python train.py --n_layer=17 --d_expert=64 --router_score="sigmoid" --vocab_size=8192
Below are experts of layer 6 (counted from 0) of a mixture-of-experts language model. Rows are named router (the router's row for the expert), gate (a neuron's input weights, with its number), up (a neuron's input weights, with its number), down (a neuron's output weights, with its number) and show model dimensions 64-127. Each number is 128 + 24 x the weight over its row's rms, rounded and kept within 0 to 255. Numbers have three digits each.
After each expert's rows: "gets" lists some tokens that make up at least twice as much of what it gets as of all text; "comes before" lists some tokens at least twice as common just after its tokens as in all text. This comes from a sample of Wikipedia text that the model never trained on. Tokens count by the router's weight.

# expert 4
router:091155150143131133108137148148138154126161151145123179125094102149112141153141144123152126130092156136179138134167171104140116134094139113111154149117128078114158189178096119088108102090096127
gate0:120135123100136138098136118150109157110147170125098134113091095136116124163156145140101185147081135124139117148156151105164156149138135102141160129110124155150147180117102124122120096097098142
up0:143142079121137133072142115140105142099131131145117150104165121129108133126115160149151145143137119100165119135073131097132149137167164117097081110102106120101149142110095147140121113121144113
down0:143122138114114152131199125146114117130150160149090144134117132170117131121115127144150126079074157120155121124118121151096119137116118095165131120156146132121117147217150123128087168148127145
gets: "\n", "-", "|", "  ", " Country", " Coordinates"
comes before: "-", "|", ":", " name", " information", "ated"

# expert 9
router:133126121169109092152126101132118118134119142168177133120120144150125101128120154174139087085146096150126175160133175109128125135126130121138095170159189148143153149178123121108141105128119105
gate0:127144150131164125145148129118150168142097110163101112171100158136137126101082093096130217094105137084130107127123141096131103092133128126151111159115134127129129152136130168137097101098137118
up0:132162137136136108102155123130145160154161123116116141144178090123090117129167151133099097151144112117136150142173115143155150089156122137081148129113121139096139109124158132159113149154099150
down0:121204159150129140154093133124144148135115138141111112107148169138164111136147099102125156118138120084169125137140117103157159104162129118145118119119129102181139117177150129136172128140155144
gets: "s", "es", "ers", "y", "ies", "ion"
comes before: ",", " of", ".", " and", " in", " were"

# expert 13
router:146115112125185129141100133135125172116119092111152162108147091098072103121084134144122123135138107145147137108145126146142090156125142138124139155153100080107167144152127144111125107116124116
gate0:142118083167157110177167185132115133096125103114167111145135107091129121113142114136113148157139117104153126150145145144168136142112110108137157150134125139146094095118125140100152136140124157
up0:128172117161132138157129100162138089117162132100135145141134133108108134129093109122136139179138136083121121117147144093119161152071115095083112147147096149115150122186123135153129137118081137
down0:129129147142101125153136108148124150110092119082090074142092156125117120121093138144123099134117098164087123178096156141095118131164111125128121133099139186104133140144093099079128101140133145
gets: " |", ";", "|", " /", " Nominated", " —"
comes before: "\n", "  ", " 0", " 1", " 2", " —"

# expert 18
router:131098173138121132126099090139128135126115085092135183157171148158085110096108124176085098129137137130141118130118155116137102139118116133120110108154113073096159105135119162077120126117101143
gate0:144084085127116148138146094089126082170140177108154149116134147152150127138094167099130156140138141159113118112104149123113146144140090086140143103114134136151106147152143125148123069133136113
up0:123119149131126162149124104089127099114066111090101116166131092159073105120133095162166168198163192144134096154124130114133138111139095115143176136098148116104148144168143127110117130107106106
down0:152139144095124148111123114138113127123122168126104133109158134164162140094117138150140139092163099157142146117125099161094114128103130104174167105129220116111123140137106154087115141142120061
gets: "=", ".", " =", "\"", " .", " Candidate"
comes before: "=", "\n\n", " The", "\n", " In", " He"

# expert 19
router:116148111171141116145087168134084191141133129102121137130141120135142121129096153183131130132125144130169121125105115111104089128123114139151151112145145107096143114123121146131136115113104130
gate0:094100152128122135152093145139162142114107111095101090147104101144107138092100096129154173156164167142110128112083097121123091127147159119093187108127138082103160117151130098118092147095103136
up0:083109060136114149105141154128138148146120100120137137147104148131131134086128124154147149159110120104104151111119161130102128096103144127078133111106164147127095094116151140160093115092143109
down0:087142093144135104112100135138155105165159144099135114104115167142146119131158157122140106078130124130143096114136135102162119120161089100087069146109127123158154098124135133113149086135138125
gets: "°", "–", "%", " km", " m", "{"
comes before: " |", "2", "N", "1", "0", "%"

# expert 11
router:105111106155154128114111100067116126114154090139165126155114146094120109092133114118138103113120143188135128093151115114130158126088128097159125165104149136108162161116122145104140139106130172
gate0:134115153141138109100141158130100137141151087109133161130131169138084134130114087110135129099166110134115130108109125111094174150099105090126088157122129124099137096105093099108099131112152142
up0:159147105144129143147132129146118162127143143126109111165124117150057131108126087130162127137150151102101116140129153107146106128166146120161159113141132117137113124155089131153075130081111118
down0:115139094121117099169141110150110109129134177109137136168139125119113120152103124137152144084112090101132109087092143161110109128116188148118074072123121138131163130146102128128143108123131160
gets: "'", "-", "/", "’", " \"", " '"
comes before: "s", "-", "t", "M", "based", "year"

# expert 3
router:152137143110128111130139136142104100168178116141142129103139115179152089140123144155139102122150154145126101140108146171132099087132088152136112175103168147089156115169106122070133139124125152
gate0:105118151086118186131143166138072093105097118134128163075096158112154134159103135145146137120170142128135139153153140139094142134155155172178139121119151116133106144124099119121137171111100101
up0:122113147157093123122114124108143143120154119148151136116145104127126095132132122117148103107122066082114126135131089105132131117092127126155162130124111105112109101131154129083087136140137123
down0:134140117126117131099115074120128054152149093122131107123153173105141132100130111128078144121150151124122151128120117145171160120116166130098134135112095126128161083124168162086141153141094147
gets: " 1", " 2", "1", " 0", " 3", "2"
comes before: " |", ".", "–", ",", ";", "%"

# expert 15
router:133103145150119132152089141150084117140155127127161184140171152151109084090155134111124111115111147128167122118138157164139109138145119121110097120103140099119161118144130156116100127077102155
gate0:110152138152143123122129117076110136146105142095151121132138115121143131086124129098111165136139161152169129136080135145124142128122099113076103135102136129124202164149126115111143059122120110
up0:133146176113169120121168195102153101162147110128088095131098129103131098163125168194164136118110152086111128134116134129125135210143147107120137125137145139108102120125082151135162120109124108
down0:160154125118130092093140143127127150108141126109183137152121114063126165104058129122103114135129099154147075124137103101139162131118137132108117138177151091091079108158123131146114120114116066
gets: "\n\n", "\n", " \"", " (", "\n ", " Succeeded"
comes before: "=", "The", "|", "In", "-", "On"

# expert 23
router:161116149111114128088113075133062133125143098107101131113141112122140128080115158104107136136102100174141113127112163122159100137146126128111107097136137136135160154140173158095142122115148144
gate0:092143125141121156112132112082139117102101111097115130161098117123094100140071166129149152164158126184112137133117111118126154153150100146146183124092128142084110122107154126124152149129146166
up0:132127107124092079146127133145164130153129121153130104128154108114126132119167130137122147093116132119119146104103130162122132087135130116150139152087142112142132075154104158161120106137097132
down0:141107154095111124135133148135134130143080143131109121082112117106163183103123109112105127151088163117083170123131080103147116100133139105111133102079164102129100173113128124106134114115150165
gets: " 18", ",", "19", " 17", " May", " October"
comes before: ",", ")", ".", " |", "–", " –"

# expert 21
router:113162112137112118144130102148134149147133107091105148110124125115151116073119139146148102083113137119162107136160140131125093131121105128123152114133156107127153160143110111129076129088109148
gate0:142131072090131132111172140115111153134160120121118125117141113103133111124130108121153127106136123101108080114146080141130131118129106088161099169126125117146121109138112135132069097147056150
up0:153145166101065115143147144119115116114155139136159122136146128128148149124153112125130149131111126134136105072112141085070113151120137079124076116119119109147104119125121143155121068122185141
down0:115142134171058133144119112112107169107103115121109155074163143085157137137150064175168136108144145137119144136113127125131136109143138092107113159115138112135069134122092137108128090135133151
gets: ")", "\"", "i", "}", "]", "us"
comes before: " |", "\n", ",", ".", " (", "\n\n"

# expert 14
router:124116134143132142149115114142129133116142123129169140106169120118112079113128156119133114087121110139160089145172156139123074134098127080121137146143091140115164142122166137051109109103101119
gate0:164130137125084132093131090159108118121141165148120175150122139162144154106150073083100136122103143123156104153126149114148087094132137142174122115168132184163163105134148138133132115134125184
up0:135099111114137110147155159148045141137143115162102157098130139111119157082120110122106127152174119117097147128138133168147096151115111126117177106182113064100136139166113123139129120149180132
down0:130134091108155125165199121132100142133068111135137098158138131125147102125145135129114122138113124108141147166117147111152150117059150131180129090118119111136132133111143084116103126105110123
gets: " in", " to", " by", " with", " for", " at"
comes before: " the", " a", " his", " an", " their", " be"

# expert 12
router:126110151128156117116116130128109116160131131098173138103158141097071084110148141133125121124134129153124121141162138143089109129063113124135122127151138150097140186132119158110135104079109137
gate0:122145185120144094147146130097122096113145108145120130115130169158117116087139125117114166090135167128111150133129095101068131182123113101125116126102186131102118157110139161124131095098160145
up0:129166099126118156104106171099180115166083096157083126120134106117136132125114112167185103120120084151116119162119155099136121090147160147111140165174144136140111107114099175095137156106103118
down0:126112164104144128142161145150109138102191129150169157122108107128139140113098132106085117130152124139142086098124150152157139075109112148142132128132165100116150120090102135160131142175101158
gets: " and", ",", " that", " which", " or", " but"
comes before: " the", " and", " he", " it", " was", " a"

# expert 5
router:138082119132118129115159108111102121132114094143152123126166150112120066142098159143121117122140121172147160126124193115114127115117110126129128173126108146099173172138125162076088132100092148
gate0:111133159148132139111113137150146067100104130096159128135142137148174106141116142132125144104104177177099076106149165153121107129112117101114106114105145133151144152155108152124096164117090178
up0:149109139151114096162119098120112156097163149110128152115145113106140120128125146120137062142140100128157130154110112125149111154123124117129100150166111090187125175130122100092144114124134105
down0:158138096116144110129123135142175108124126156097139132179164146143105115143127129108134136125139096091109112117128164147134141110142141103141149109125132169082148126129183128127171137116158160
gets: " of", "ly", " other", " all", "al", " more"
comes before: " the", " a", " his", " than", " its", " their"

# expert 22
router:107129141147111144168143121126147181179130118083135143145121110133130117124089140135111114094121125117167137127150137132095140141138136098118139133158122084137140091118146127103100155099086155
gate0:118117122133096155090112131115141143117197165094125094119109114122173135131125132115122111119103133135140125135104149111136065196153125115185151146138126103114113137108157114145118150122130131
up0:140107144101085117105111145098117157126119087109125075150100110098123098151117114107148129134155178098139156115137123138136142126173135138112088155136128140118119173117164151151144128105138143
down0:108125141138152120144136113142161092134100140151126150148106155149129134164122119166141129114124134156138128135128112115136130123130132128152162121149179132144185077118101129093115174122123148
gets: " was", " is", " were", " are", " be", " been"
comes before: " a", " in", ":", " not", " also", " an"